From a checkpoint of a small mixture-of-experts model trained on Wikipedia: 9 layers, a variant of Muon for the experts.
Below are experts of layer 2 (counted from 0) of a mixture-of-experts language model. Rows are named router (the router's row for the expert), gate (a neuron's input weights, with its number), up (a neuron's input weights, with its number) and show model dimensions 0-191. Each number is 50 + 12 x the weight over its row's rms, rounded and kept within 0 to 99.
After each expert's rows: a language model's description of what the expert responds to. This comes from a sample of Wikipedia text that the model never trained on.

# expert 11
router:53 48 45 33 45 25 59 65 66 54 49 57 46 37 40 58 39 57 62 70 48 71 57 65 76 54 56 33 65 44 37 55 60 56 71 43 61 57 61 45 51 60 34 56 46 55 36 53 40 64 63 39 52 61 69 37 64 30 44 41 57 66 66 68 41 64 52 33 52 73 55 30 28 34 72 64 52 53 43 84 58 31 52 30 54 51 39 50 56 37 59 45 35 49 54 68 51 50 54 54 44 33 50 63 51 53 44 47 55 36 52 46 44 51 45 58 67 28 57 52 80 46 48 55 35 48 46 36 62 43 38 49 38 23 37 63 28 41 48 39 28 66 44 49 55 31 37 45 48 49 36 36 29 46 48 38 45 46 56 58 52 61 44 39 66 27 49 64 67 48 63 46 49 61 38 52 55 67 60 37 68 76 44 50 33 52 37 48 61 48 39 43
gate0:52 39 39 52 63 47 59 38 64 29 47 64 23 61 47 50 63 53 57 68 56 39 58 76 53 54 60 61 71 37 53 42 40 58 51 66 66 40 63 50 36 50 48 66 34 42 56 56 59 60 72 56 54 32 66 71 52 54 37 32 51 76 53 57 44 50 38 55 42 47 42 28 47 56 41 53 35 29 39 59 42 52 58 45 38 71 51 57 51 55 69 47 70 53 45 49 43 49 26 41 45 34 48 65 46 21 58 61 45 35 43 52 69 40 32 59 70 48 58 42 68 33 41 57 53 67 44 44 62 69 62 34 67 36 56 61 46 66 68 60 33 53 49 38 35 62 53 59 55 37 50 53 50 45 33 59 62 26 35 50 48 64 36 22 63 41 54 45 32 32 63 63 58 26 69 28 61 57 44 64 43 53 45 52 50 45 39 59 61 55 33 51
up0:69 49 53 75 42 70 63 60 40 36 68 50 15 55 37 34 46 69 57 49 61 52 67 43 51 64 46 43 37 42 47 79 48 69 65 56 37 50 42 32 41 53 51 60 49 47 57 66 53 57 68 63 46 64 31 52 60 62 69 47 38 39 48 58 57 51 55 65 50 35 50 62 48 64 49 54 51 57 46 57 47 59 36 54 47 29 36 44 51 68 54 52 34 47 56 47 57 56 73 31 56 61 28 45 64 63 55 47 59 69 24 47 46 48 50 32 49 64 61 51 43 43 59 57 56 48 56 45 62 43 48 50 48 76 40 40 45 66 51 63 43 46 33 68 35 56 22 53 50 57 53 61 53 29 42 41 32 77 45 47 51 49 22 58 38 76 67 60 27 51 43 42 35 55 50 45 25 43 34 41 36 55 34 72 48 60 69 46 41 35 57 52
It responds to: Line breaks, table pipes and divider cells in Wikipedia tables and lists, plus articles such as the and a after line starts.

# expert 16
router:63 67 61 50 45 57 58 64 60 52 51 60 48 42 57 49 62 44 39 29 49 31 66 50 45 44 44 58 52 51 56 45 59 69 36 50 62 60 73 39 74 35 45 40 62 42 42 34 74 68 36 45 40 59 65 21 48 50 46 59 58 61 29 43 53 41 57 41 55 31 60 50 46 60 61 29 30 47 61 45 55 53 48 49 49 38 48 47 55 39 46 57 75 56 40 47 76 43 48 72 67 42 23 64 58 35 45 64 46 46 60 49 42 29 63 46 40 67 33 53 38 49 66 67 62 77 29 68 52 49 48 59 40 35 52 40 63 49 79 56 36 57 57 59 60 52 30 55 58 54 65 30 65 62 47 33 59 51 47 68 22 49 24 50 47 37 32 61 66 40 41 68 52 47 32 52 59 44 51 47 39 54 74 43 49 47 58 46 62 48 57 43
gate1:55 58 88 45 51 31 56 41 47 30 38 41 53 23 50 60 51 61 70 58 52 46 41 34 72 44 63 35 45 62 55 47 34 51 49 60 23 68 39 47 43 54 36 47 33 46 65 52 25 35 62 35 45 53 66 47 47 51 46 61 46 55 61 54 38 66 58 51 40 46 39 56 51 41 53 71 64 41 38 50 54 61 60 70 50 54 60 44 22 55 43 50 69 52 68 45 52 45 62 46 61 59 53 27 54 57 44 56 53 53 64 56 62 42 52 67 25 35 62 66 58 57 50 61 54 56 51 43 61 66 48 42 48 69 64 55 61 43 34 34 64 46 57 29 34 37 50 32 46 50 14 60 31 51 59 69 58 62 46 38 53 55 47 57 42 30 69 27 41 50 39 30 64 65 50 50 53 45 68 42 46 57 50 40 50 24 56 40 34 71 48 55
up1:47 62 46 55 61 41 57 42 31 27 34 47 66 26 42 48 43 59 36 56 50 47 29 59 54 32 48 52 54 50 40 35 56 49 40 61 68 40 77 54 48 36 33 50 68 48 56 47 31 56 49 36 27 57 89 53 51 50 58 65 53 63 32 44 64 60 33 44 39 48 39 59 62 48 53 63 53 42 54 50 52 57 44 31 31 56 31 68 34 43 55 40 46 36 73 47 39 48 42 61 47 43 39 54 34 41 56 61 57 60 40 54 68 48 64 49 21 49 46 49 54 42 59 53 57 28 48 36 51 41 55 51 38 46 46 47 41 57 46 34 59 71 47 68 32 61 45 55 37 43 48 46 31 59 59 67 65 38 28 41 65 26 23 63 34 44 11 56 46 68 47 60 35 45 38 40 47 52 54 38 77 39 49 58 52 46 53 52 42 45 32 57
It responds to: Suffixes like ed, ized, ified, ary and table or heading markup such as |---|, ==, and y in Vineyard.

# expert 15
router:59 51 41 58 39 53 61 23 71 53 22 38 58 44 60 69 57 60 69 68 47 43 63 60 57 49 47 25 37 59 53 58 55 64 61 34 68 56 58 33 65 83 48 46 33 39 54 61 39 53 57 62 55 65 49 54 63 18 62 57 48 40 30 57 39 53 55 41 47 64 55 53 52 46 38 53 47 47 35 45 22 33 35 56 56 51 33 58 50 45 53 37 63 59 42 40 34 52 68 48 65 29 54 81 64 28 74 49 44 43 53 41 58 36 29 51 71 41 57 59 64 49 59 33 50 36 43 60 61 46 65 38 43 66 49 39 48 60 42 65 47 65 37 54 67 34 49 54 51 55 60 43 41 61 37 53 41 52 51 39 34 55 42 41 51 57 41 33 51 57 53 54 33 63 48 49 53 52 57 48 33 32 24 58 32 62 37 36 63 58 27 54
gate1:60 29 73 53 50 45 81 51 39 09 45 58 61 49 41 39 54 49 45 67 37 30 57 64 29 46 46 39 54 50 63 32 52 45 32 44 34 58 45 52 51 62 59 38 44 48 29 61 51 47 47 50 37 46 62 55 38 33 41 43 50 53 32 69 54 65 46 34 64 62 66 68 34 42 41 55 62 43 34 54 47 52 34 37 34 59 50 52 22 40 43 40 40 46 51 58 61 53 57 48 55 43 34 54 40 50 32 31 42 47 52 33 54 59 48 57 45 49 50 57 64 48 36 52 55 59 42 29 67 56 35 48 45 73 65 41 54 65 67 33 34 56 45 37 52 70 51 52 49 77 41 44 56 45 35 37 26 59 39 32 46 41 30 13 53 38 44 64 67 37 59 67 54 58 50 57 59 72 46 66 39 35 59 47 42 56 52 41 54 62 38 50
up1:44 28 43 37 54 54 47 34 39 70 44 48 51 52 52 43 47 56 51 61 49 57 37 62 68 50 50 41 38 38 53 52 56 53 56 36 54 53 37 42 57 36 34 51 60 75 34 51 51 68 52 47 59 82 59 49 39 37 57 53 58 34 54 50 37 48 41 56 56 27 37 61 64 47 61 29 53 59 49 48 61 44 50 46 52 47 68 32 53 40 53 35 53 23 65 54 54 40 51 53 59 67 67 35 54 35 60 50 62 66 74 46 46 59 39 45 54 32 38 21 58 27 34 73 50 37 54 52 57 63 44 32 40 46 30 43 44 64 36 56 50 51 42 36 57 63 20 58 61 70 64 30 63 39 66 19 59 55 56 60 41 52 51 71 69 42 46 64 39 40 62 65 45 68 59 45 31 63 46 62 50 26 39 45 65 62 65 49 78 38 46 44
It responds to: Single capital or lowercase consonants opening words and names, such as S, C, P, ch-ronicle, ca-binet, Ten-ness-ee.

# expert 10
router:47 66 46 62 23 58 49 49 77 37 46 58 69 39 42 75 61 56 61 41 78 47 56 55 46 57 56 37 47 57 47 65 48 31 61 49 59 40 66 50 46 62 47 45 58 40 50 62 46 59 58 43 62 39 62 47 56 24 62 57 57 59 60 55 67 40 46 57 41 65 59 58 41 53 31 58 50 61 51 59 25 31 52 45 43 52 54 63 73 46 63 70 52 46 45 59 64 48 57 46 41 45 56 46 27 28 49 36 38 48 58 69 32 50 53 61 48 31 56 44 42 49 66 47 45 58 31 33 52 42 48 44 43 37 65 69 50 62 41 61 34 76 57 51 48 23 62 44 61 41 29 49 44 35 51 40 43 39 37 21 52 86 44 47 60 52 45 69 68 50 49 55 39 70 46 29 42 50 47 42 20 50 56 35 40 49 66 64 38 33 51 38
gate0:45 48 58 39 30 53 44 73 45 45 65 66 52 45 44 73 52 41 51 29 36 32 55 52 44 33 55 63 48 52 45 37 33 38 41 38 48 51 20 44 76 39 47 54 38 45 64 45 36 54 56 68 73 67 64 51 46 45 38 53 63 67 56 47 44 66 22 53 62 39 53 51 43 49 75 31 50 49 25 43 44 69 45 50 60 52 49 50 66 41 50 59 38 55 36 50 41 71 57 58 51 55 60 55 31 35 54 66 12 54 62 67 43 45 45 47 44 74 64 47 51 48 39 63 57 25 54 37 47 49 60 48 61 48 28 45 72 51 38 53 53 44 51 64 58 53 33 56 49 56 57 40 37 60 57 62 68 45 65 37 69 45 45 57 39 40 53 46 28 44 64 15 56 63 51 62 39 37 59 65 68 58 45 58 74 57 54 46 37 54 46 40
up0:28 64 52 57 68 59 70 45 60 48 55 64 42 47 40 36 62 42 63 37 44 60 29 55 44 59 54 67 57 58 65 41 58 59 47 59 52 57 36 34 56 58 39 45 48 48 46 52 63 60 43 70 66 56 31 70 54 37 55 58 43 44 47 46 51 17 75 47 29 55 58 43 50 41 51 51 38 44 50 70 68 48 52 56 18 62 62 51 44 62 33 69 37 60 50 38 65 56 53 39 61 51 64 40 29 37 50 41 35 51 62 80 68 55 65 28 65 36 47 73 40 37 50 32 53 52 36 52 53 53 57 59 52 24 44 44 47 56 34 57 83 54 55 45 55 41 41 48 33 42 40 52 67 50 41 60 53 47 51 50 22 73 44 52 53 44 57 61 41 57 71 44 49 28 55 49 58 58 49 61 59 36 57 60 31 69 23 47 49 52 30 39
It responds to: Capital letters and vowel pieces starting or inside names and words, such as P in Polish, I in Irish, e in Head.

# expert 21
router:65 47 51 24 49 46 76 79 51 42 52 81 34 59 51 52 49 59 36 46 59 63 50 67 52 25 59 64 45 33 68 56 53 61 47 39 69 45 56 55 41 45 64 53 47 28 38 39 47 60 55 48 51 54 57 39 47 46 41 61 62 50 55 35 54 58 25 48 84 53 60 78 61 53 67 37 61 51 52 42 54 43 55 39 83 51 43 57 55 48 66 52 38 56 50 57 64 63 37 52 49 52 63 50 52 35 48 57 43 58 65 52 60 45 53 36 36 44 60 72 52 65 49 40 48 35 45 33 57 50 31 43 25 48 65 77 48 43 52 56 56 41 69 32 39 41 44 51 47 66 47 65 23 46 46 40 72 71 60 43 56 49 50 33 59 45 33 41 57 36 49 55 53 71 44 35 49 60 57 52 37 70 58 46 57 65 39 75 57 35 35 35
gate0:39 42 52 53 36 38 52 44 63 21 37 54 50 36 39 53 49 81 65 49 60 41 42 48 44 63 42 45 61 62 57 57 58 76 34 10 63 44 66 43 44 55 53 59 44 67 48 40 55 45 39 49 63 49 60 46 57 68 52 69 44 44 27 52 47 58 55 58 47 38 43 55 66 59 55 57 46 57 41 45 64 53 48 52 44 44 25 43 55 57 45 50 74 39 49 62 50 59 66 42 36 40 48 55 50 22 63 43 74 63 23 31 62 46 53 67 44 30 42 69 45 30 47 70 56 20 58 48 60 47 64 36 44 45 38 54 38 56 55 58 57 85 57 41 64 50 73 45 53 60 53 40 41 41 51 64 43 50 65 45 41 43 42 41 54 39 58 45 57 52 70 73 22 57 74 48 53 69 41 41 56 45 54 45 24 47 58 57 46 54 49 53
up0:66 51 53 48 71 49 51 34 73 44 38 70 60 65 59 61 37 54 55 59 61 35 44 34 64 60 43 48 59 33 61 39 35 66 52 36 54 48 36 41 62 57 17 55 80 65 25 53 40 47 27 54 49 45 62 63 55 36 46 55 21 48 75 54 51 44 38 53 48 52 66 54 43 52 47 48 78 61 54 44 58 69 51 62 66 44 51 52 49 69 56 61 61 54 47 40 52 56 37 57 59 55 67 59 50 40 56 54 39 55 44 66 56 54 46 55 44 47 71 50 56 50 53 66 43 62 53 50 52 42 62 66 46 29 49 58 63 52 08 72 59 42 63 44 51 37 42 65 57 72 41 25 59 43 33 55 41 49 34 57 56 38 51 49 54 51 61 58 56 42 41 26 44 30 70 62 35 47 42 56 57 55 52 61 62 64 58 71 50 15 55 46
It responds to: Middle syllables of ordinary words, such as so-ci-ety, c-or-ruption, p-op-ularity, Com-mon-wealth, fer-al.

# expert 4
router:63 64 52 54 41 46 36 56 39 42 44 55 60 50 40 66 58 60 25 34 52 45 58 51 34 50 39 51 57 70 61 61 44 24 50 38 44 54 51 48 45 56 57 49 28 53 57 52 73 44 35 47 48 40 49 49 68 55 47 55 25 66 55 54 71 46 69 36 64 61 45 41 41 30 43 28 54 70 36 64 54 46 17 52 56 36 36 50 44 48 38 58 57 58 34 53 49 55 44 64 56 23 46 86 30 48 50 70 54 51 55 57 42 47 53 29 46 50 60 67 58 61 76 42 51 48 39 59 52 42 63 40 54 48 64 43 61 60 67 62 55 66 28 59 54 41 52 46 39 62 68 47 35 71 49 32 35 58 58 49 57 47 33 46 45 56 48 82 42 65 40 47 43 69 66 48 33 62 71 58 55 47 48 54 66 57 35 30 28 61 67 56
gate1:70 51 68 44 38 61 56 50 45 41 40 70 44 50 54 40 67 55 48 44 51 56 22 56 36 40 62 22 65 64 51 44 29 46 47 51 44 57 65 56 42 40 64 37 66 33 35 37 57 49 41 47 34 33 61 63 69 48 49 67 59 61 42 35 34 45 16 32 43 52 56 57 68 47 36 48 45 72 49 38 63 49 44 35 53 41 62 56 54 63 49 65 42 60 50 43 55 26 52 50 48 26 45 62 77 62 40 62 41 50 49 55 58 65 53 68 48 44 59 54 31 69 20 50 41 47 58 45 50 33 42 51 52 44 54 49 60 52 37 64 44 42 62 55 53 25 52 59 54 42 60 51 42 55 51 56 48 50 46 83 58 34 61 48 39 50 52 70 39 51 38 25 55 39 56 60 70 50 23 66 58 53 60 27 55 59 42 63 67 29 57 69
up1:39 72 75 40 59 79 59 58 37 64 64 50 31 38 32 56 68 63 38 60 35 45 55 45 48 56 49 66 50 46 47 48 52 44 44 51 54 40 45 45 50 53 56 53 70 27 53 40 51 26 47 47 60 52 29 39 27 19 54 58 68 66 51 48 71 44 62 47 49 47 43 49 47 60 39 30 52 68 52 31 39 52 59 58 35 44 65 37 52 45 47 65 32 70 74 51 41 78 32 68 62 55 52 58 52 56 58 41 42 60 58 41 59 44 53 40 37 37 50 57 71 50 63 49 54 43 32 53 45 45 53 50 57 35 46 43 32 57 41 70 52 39 51 73 51 67 24 41 57 46 55 46 63 61 55 65 69 62 46 58 64 51 38 41 40 55 47 56 46 37 43 49 51 25 44 24 21 30 52 54 45 41 30 64 56 23 50 61 50 58 55 38
It responds to: Syllable pieces in the middle of longer words and names, such as en in consensus, ic in municipality, or in professor.

# expert 18
router:55 45 47 36 46 64 69 22 69 30 34 49 47 48 51 52 56 60 61 40 51 57 65 46 50 53 62 53 53 70 31 57 39 38 57 32 59 42 52 60 64 44 57 50 54 48 67 59 61 60 54 48 45 64 43 49 72 40 40 52 43 50 32 40 43 49 35 38 64 47 48 55 46 53 70 52 89 57 52 62 24 41 39 38 46 55 38 61 43 54 76 50 86 53 47 58 53 54 27 57 45 24 52 60 58 40 41 45 52 43 65 52 36 64 43 56 65 44 36 53 65 73 60 53 51 46 48 57 59 41 63 57 50 42 46 32 47 54 47 79 38 51 49 57 32 45 47 45 67 50 67 47 62 59 65 60 35 53 31 27 44 73 58 57 57 43 34 45 60 61 58 46 57 76 47 49 37 47 63 53 51 38 08 41 58 68 54 53 53 56 46 23
gate1:61 48 47 48 56 52 35 53 49 55 63 51 45 51 53 33 42 60 45 42 40 29 47 55 49 48 49 48 43 58 54 34 20 24 45 33 38 15 27 59 55 37 52 61 47 48 53 71 70 52 49 58 34 60 32 50 56 46 18 29 40 56 31 52 74 51 60 48 61 60 72 41 65 53 59 57 57 48 56 62 59 69 69 30 53 37 53 55 67 58 60 45 53 40 39 52 64 52 50 46 57 58 54 80 36 55 41 40 31 39 61 53 64 60 56 65 43 57 46 40 56 65 47 64 53 50 39 53 55 42 52 46 77 30 55 32 45 73 69 39 43 27 48 44 33 38 28 57 49 58 68 43 51 68 48 58 51 57 67 55 38 79 33 49 48 58 39 38 48 20 68 73 62 55 45 60 51 66 44 52 61 53 48 40 59 57 52 53 59 47 47 48
up1:50 56 47 39 48 33 48 49 61 57 48 43 25 55 57 45 48 67 54 64 51 43 56 51 43 41 52 54 57 46 51 31 57 61 55 38 47 41 30 44 60 77 41 46 57 64 80 35 47 36 68 54 63 45 30 50 62 37 57 52 57 73 56 53 52 55 49 34 70 59 67 32 59 42 60 82 45 43 47 33 62 37 49 58 52 41 62 17 72 57 38 57 66 35 51 57 44 51 56 49 57 60 55 81 56 48 41 57 56 79 59 66 53 38 49 56 77 44 40 50 38 50 56 43 46 64 49 51 52 56 48 46 52 62 45 63 25 56 55 33 50 50 53 31 54 55 57 48 44 62 61 17 28 35 42 47 61 37 66 53 28 66 25 49 57 58 55 53 51 51 50 45 50 47 44 57 57 55 25 43 42 34 80 55 64 34 67 32 40 62 46 67
It responds to: Capital letters and initials in acronyms, codes and names, often after hyphens or bars, such as 25I-NBOM, F-16I, IMSA.

# expert 14
router:61 57 79 42 55 63 46 70 37 26 35 52 59 41 70 43 56 46 35 54 49 64 44 71 56 49 55 35 41 57 59 51 72 44 22 59 45 54 49 49 45 41 71 20 62 38 52 62 51 43 58 23 55 66 54 53 50 51 51 57 67 42 42 51 45 73 78 47 68 50 59 45 46 41 58 51 61 51 50 47 62 61 48 60 87 43 36 46 26 56 60 38 76 47 71 69 53 66 31 56 43 42 47 49 71 53 65 34 53 41 70 33 39 64 39 40 56 62 51 57 58 65 68 64 40 44 57 45 51 74 59 36 54 40 49 71 38 50 49 57 46 39 65 46 66 49 56 34 51 41 59 43 45 51 51 43 44 59 49 38 46 40 46 54 47 46 45 40 71 50 35 52 37 58 65 28 63 69 48 39 56 33 45 39 57 54 52 53 53 22 53 70
gate0:56 60 69 37 34 56 32 66 67 48 30 45 53 66 39 66 55 46 58 53 55 48 53 41 46 42 64 42 35 51 70 35 36 42 45 61 50 24 42 30 71 58 46 41 66 45 55 38 60 38 46 41 52 64 54 69 32 53 51 41 60 48 54 46 60 42 28 57 52 51 65 64 37 57 44 39 58 68 41 40 63 57 64 80 55 47 73 52 41 41 48 47 64 45 48 54 46 55 58 72 40 63 41 43 68 47 55 58 12 66 34 30 54 54 46 45 36 52 51 78 56 52 43 56 52 61 56 72 70 53 61 56 38 62 53 30 48 68 61 38 43 57 50 57 60 52 28 54 41 52 39 65 55 60 44 63 47 51 61 17 43 66 38 47 38 71 62 47 22 63 53 41 42 40 45 42 38 44 77 41 47 62 48 37 49 59 66 46 51 72 59 57
up0:58 66 58 48 55 42 57 30 70 55 56 50 66 60 70 44 48 65 70 62 48 49 43 48 64 53 46 35 45 51 57 49 49 59 61 48 57 48 24 50 49 59 58 59 56 61 53 54 46 53 58 28 72 45 61 48 53 50 40 47 76 31 53 43 52 50 70 30 43 42 43 50 64 42 45 53 68 67 46 57 46 41 48 44 31 48 42 47 65 49 42 31 43 38 63 58 53 49 58 39 36 54 50 40 58 75 60 30 59 54 78 32 44 55 58 36 73 54 54 41 42 59 27 32 67 61 70 33 55 61 60 67 44 54 61 35 27 40 48 57 58 40 42 50 54 66 55 44 71 49 71 76 62 43 57 22 32 62 36 72 57 53 73 52 59 53 65 60 44 63 48 67 62 43 27 39 52 41 36 41 31 42 63 69 28 47 40 29 47 66 53 50
It responds to: Closing pieces of words and names, especially in sports and titles, such as ke in Wake, able in table, land.

# expert 5
router:65 57 64 49 56 46 73 73 59 39 42 68 49 58 38 56 51 65 67 59 53 55 45 57 50 41 55 36 42 53 31 54 51 56 56 26 55 31 56 54 46 60 62 60 63 50 52 30 63 38 63 43 34 51 52 52 50 28 23 64 52 82 48 48 67 29 43 52 65 65 60 50 28 56 53 42 62 49 55 61 39 53 57 69 49 71 28 38 49 46 75 56 39 64 57 52 45 64 46 56 45 40 70 57 53 23 49 63 34 58 56 51 45 50 03 50 47 57 41 40 58 47 48 65 54 27 52 42 74 50 55 51 58 42 42 52 53 41 59 58 62 43 76 51 56 29 35 46 63 36 34 50 48 44 21 61 41 61 45 38 52 45 42 55 49 53 50 44 48 43 28 49 55 52 60 56 36 48 75 43 52 50 39 46 47 53 36 58 47 42 16 45
gate0:53 65 41 61 57 46 37 28 44 55 44 58 45 45 61 51 68 58 64 44 61 67 64 61 44 46 40 55 66 67 46 63 50 28 44 31 58 26 59 62 42 65 51 59 54 37 77 45 48 72 64 41 26 71 48 34 38 46 48 68 49 71 43 36 52 36 28 36 45 70 38 49 64 50 50 54 60 34 65 56 62 55 63 21 22 58 40 35 55 40 53 46 49 33 40 37 41 56 61 21 61 40 33 65 72 41 52 67 41 52 64 46 50 62 57 67 39 30 59 58 60 48 31 49 50 47 51 46 64 59 46 51 61 30 60 38 50 47 71 50 50 57 64 58 58 54 66 62 56 55 49 63 44 68 45 74 47 48 65 35 43 44 60 36 53 58 51 42 40 62 60 42 40 54 34 69 41 55 68 66 73 61 51 51 59 46 52 30 45 65 50 61
up0:58 49 81 56 36 50 55 62 41 51 42 62 22 53 50 34 57 59 65 72 38 38 47 71 68 43 38 35 46 40 23 62 57 69 53 61 31 56 57 51 35 50 61 56 50 64 29 41 66 58 46 43 43 52 59 54 57 39 33 57 87 46 72 55 58 53 50 50 45 49 64 44 57 52 36 64 42 50 46 35 58 59 68 64 43 30 62 37 39 64 55 47 35 57 49 41 32 68 35 47 46 60 48 39 53 28 42 49 59 47 43 56 62 32 50 44 62 41 47 37 65 48 75 56 53 41 43 54 41 36 49 48 40 56 59 54 35 43 60 47 80 59 72 53 41 70 26 47 53 81 58 63 36 33 28 48 59 50 57 58 49 59 72 36 53 68 56 30 66 31 53 52 48 42 46 28 57 37 44 44 41 43 51 43 41 54 61 50 64 47 44 61
It responds to: First pieces of split words after a space or prefix, such as re-ne-wed, f, co, ex, le-tter, fa-shion.

# expert 9
router:44 63 45 48 44 48 57 39 47 49 48 53 53 48 48 51 59 65 85 50 69 68 59 62 50 60 69 23 54 59 32 73 56 38 56 50 59 46 50 72 31 58 36 68 46 49 23 58 65 58 54 45 66 47 53 61 57 41 54 43 50 48 63 61 64 47 50 59 49 60 60 49 60 42 59 48 65 48 63 56 18 54 65 53 44 64 44 57 44 31 66 70 48 42 60 47 55 46 21 47 51 45 60 57 32 23 47 59 46 60 52 66 46 34 39 48 51 50 36 68 58 69 51 33 37 30 33 50 61 44 58 38 50 45 45 50 41 50 46 83 48 71 51 43 61 28 41 45 56 30 59 51 42 71 48 47 49 47 39 24 26 51 79 64 40 62 35 31 46 59 44 61 68 65 43 57 37 41 64 43 58 74 44 48 50 53 64 52 46 63 39 41
gate0:46 70 56 37 58 45 44 49 59 31 58 42 37 44 44 74 63 56 62 39 52 55 55 58 41 41 41 69 62 72 80 71 55 33 44 54 57 50 35 48 31 39 48 46 75 38 46 43 40 42 67 40 37 27 51 60 41 47 36 45 71 58 57 60 51 34 33 36 64 39 24 47 77 46 55 66 54 55 51 57 40 33 67 45 45 59 43 80 59 64 51 43 54 53 51 57 69 71 42 53 46 48 78 71 62 55 57 78 46 36 38 53 63 39 41 58 47 39 71 35 48 42 41 28 40 56 50 45 39 55 61 42 43 47 51 63 60 65 32 44 54 60 68 40 45 58 56 45 45 40 47 64 48 41 58 69 41 43 41 54 72 67 65 53 59 49 46 30 37 35 69 45 50 56 58 77 54 53 45 48 58 75 60 52 40 39 39 57 43 35 49 49
up0:65 36 47 76 60 33 39 41 66 35 40 47 55 36 17 78 41 45 47 46 73 48 33 53 50 51 67 25 48 76 45 36 37 57 47 60 51 56 50 50 60 68 56 40 53 48 38 43 55 31 45 49 40 45 52 72 36 55 42 50 53 47 63 72 29 39 57 46 43 47 68 64 62 65 44 34 39 67 74 53 47 62 67 71 42 55 69 62 61 50 66 47 74 63 65 50 32 62 61 47 67 51 34 49 49 35 51 55 58 67 43 57 50 49 39 55 44 49 58 64 48 74 54 32 61 45 61 44 44 43 52 53 46 48 60 42 57 63 32 41 66 50 58 55 55 49 65 59 64 71 22 43 41 35 34 62 40 48 37 49 62 47 43 42 47 77 55 61 36 57 57 31 48 63 70 50 44 60 39 35 34 48 40 40 48 54 60 61 71 60 62 50
It responds to: Opening letters or syllables of names and words after a space, pipe or dash, such as P, M, ma-kers, Sa-mu-el, O-akland.

# expert 20
router:57 58 49 31 56 34 47 68 56 51 53 63 51 59 49 76 60 47 42 62 62 40 51 34 50 53 51 61 34 34 46 41 68 53 55 23 70 66 46 21 59 48 40 49 38 56 55 74 29 68 41 58 21 56 52 34 58 40 32 46 52 62 40 52 58 46 37 37 52 52 44 35 38 56 53 51 51 34 42 51 58 44 50 53 65 48 60 65 50 30 55 48 42 37 67 50 67 48 41 75 53 55 53 62 46 49 40 56 56 49 47 63 55 83 40 61 77 62 40 58 30 64 49 58 31 61 50 60 62 58 54 46 57 21 34 39 55 53 63 64 42 72 62 70 52 40 40 54 43 51 57 23 64 62 59 40 64 61 60 58 52 49 40 57 45 54 63 63 46 43 44 48 37 65 28 48 42 47 35 38 55 78 41 48 59 65 23 41 74 51 44 50
gate1:86 36 43 13 61 48 50 82 46 34 49 58 24 53 44 72 61 45 50 42 54 57 43 65 55 39 68 65 46 50 57 55 46 54 42 23 37 54 52 57 69 47 53 43 47 33 41 64 24 68 49 54 66 72 20 39 52 32 36 33 43 55 50 50 36 54 49 21 36 53 49 34 48 55 37 50 80 48 51 43 39 64 61 67 64 67 49 51 56 53 48 35 47 52 38 42 49 39 58 68 31 34 41 59 60 50 54 52 37 55 55 56 51 72 51 51 60 63 35 49 47 58 47 58 50 48 35 46 54 32 40 50 44 66 41 48 44 52 58 28 30 41 56 55 51 33 39 38 58 41 58 30 47 48 39 52 49 68 46 43 63 61 46 29 53 52 70 46 42 40 58 47 25 59 37 45 46 65 44 56 49 41 56 44 51 60 58 53 46 68 45 25
up1:49 42 40 51 54 52 45 49 51 42 36 51 30 52 62 47 43 30 41 45 71 65 36 73 77 48 65 62 41 42 49 50 44 71 57 54 38 45 66 71 51 41 34 26 34 16 41 40 46 38 51 68 53 31 53 55 48 58 62 48 49 44 31 60 45 38 59 26 51 40 41 46 49 56 23 41 33 51 60 56 20 73 53 55 57 58 59 63 79 40 58 57 35 53 52 40 65 60 56 47 61 38 40 85 47 59 50 57 48 60 43 37 34 44 51 45 76 50 52 56 42 60 43 48 55 46 27 54 33 40 32 57 56 54 37 62 39 63 48 58 56 65 52 39 47 39 38 37 41 44 68 68 76 24 32 51 54 56 60 47 42 52 45 54 39 38 50 72 58 59 53 42 60 45 36 49 57 48 41 34 43 44 40 52 43 54 59 35 64 42 36 72
It responds to: Line breaks, table bars, spaces, periods and colons, plus copulas like is and was after They or There.

# expert 2
router:52 44 61 33 62 31 54 35 50 62 46 66 46 50 44 73 64 46 42 52 51 67 41 42 50 39 43 51 61 50 58 48 46 55 62 30 51 35 54 68 64 64 65 23 36 60 32 54 45 59 47 34 52 55 52 24 39 47 51 50 54 64 49 55 40 24 41 44 67 58 53 69 55 37 32 50 49 52 47 69 60 73 30 49 67 39 43 60 44 51 41 30 58 26 54 66 40 51 37 60 43 34 60 35 49 56 67 68 49 70 54 62 73 46 50 37 25 41 45 46 45 69 61 43 44 47 61 60 53 64 38 52 64 47 51 66 49 39 36 64 53 80 49 28 61 57 43 65 42 64 55 58 51 65 60 51 38 68 44 49 63 33 57 30 44 44 45 57 25 21 52 65 53 55 24 40 48 59 68 38 45 44 53 42 56 67 60 42 73 51 39 58
gate0:30 75 52 34 38 67 58 56 59 46 44 39 33 50 61 72 22 57 65 30 57 50 36 38 28 43 60 40 56 55 54 59 62 54 60 41 39 56 40 49 29 53 66 43 52 63 38 47 67 36 42 31 23 45 41 37 46 44 35 67 45 54 43 49 54 55 59 26 42 37 47 38 44 62 42 44 63 57 44 55 62 46 45 62 46 55 51 45 44 43 61 73 56 60 63 63 56 37 37 51 62 44 86 35 49 39 48 70 53 53 44 52 41 36 41 44 49 35 47 22 62 59 52 38 45 45 55 69 52 59 28 58 55 30 48 44 71 52 79 64 68 52 50 60 37 51 56 50 57 45 76 44 80 52 65 53 29 54 45 86 52 58 38 54 48 32 59 59 47 54 35 31 54 66 49 57 56 42 52 62 54 54 40 45 43 39 56 57 54 44 65 41
up0:43 54 63 42 66 47 52 68 49 36 45 59 53 52 41 54 65 42 44 49 61 37 45 50 61 54 29 58 51 33 47 47 46 54 62 35 55 40 29 54 50 42 41 49 38 35 20 54 36 67 58 62 50 69 41 51 53 67 33 59 63 47 37 64 40 75 58 39 69 54 86 53 49 46 66 59 49 56 54 58 59 69 68 40 63 53 54 53 56 54 53 68 42 42 34 47 58 78 52 28 62 28 56 72 54 38 29 49 52 53 46 56 43 43 44 61 48 62 38 39 36 51 43 35 39 32 43 30 52 52 49 48 45 55 54 40 71 36 61 66 67 82 58 37 30 67 51 57 48 49 35 74 45 48 51 27 73 48 35 48 36 52 48 62 38 62 36 55 44 67 46 32 40 71 51 51 26 33 78 57 42 59 52 60 54 44 49 50 49 63 45 50
It responds to: Space tokens and r-containing pieces inside words, such as er in engineer, or in store, plus opening parentheses.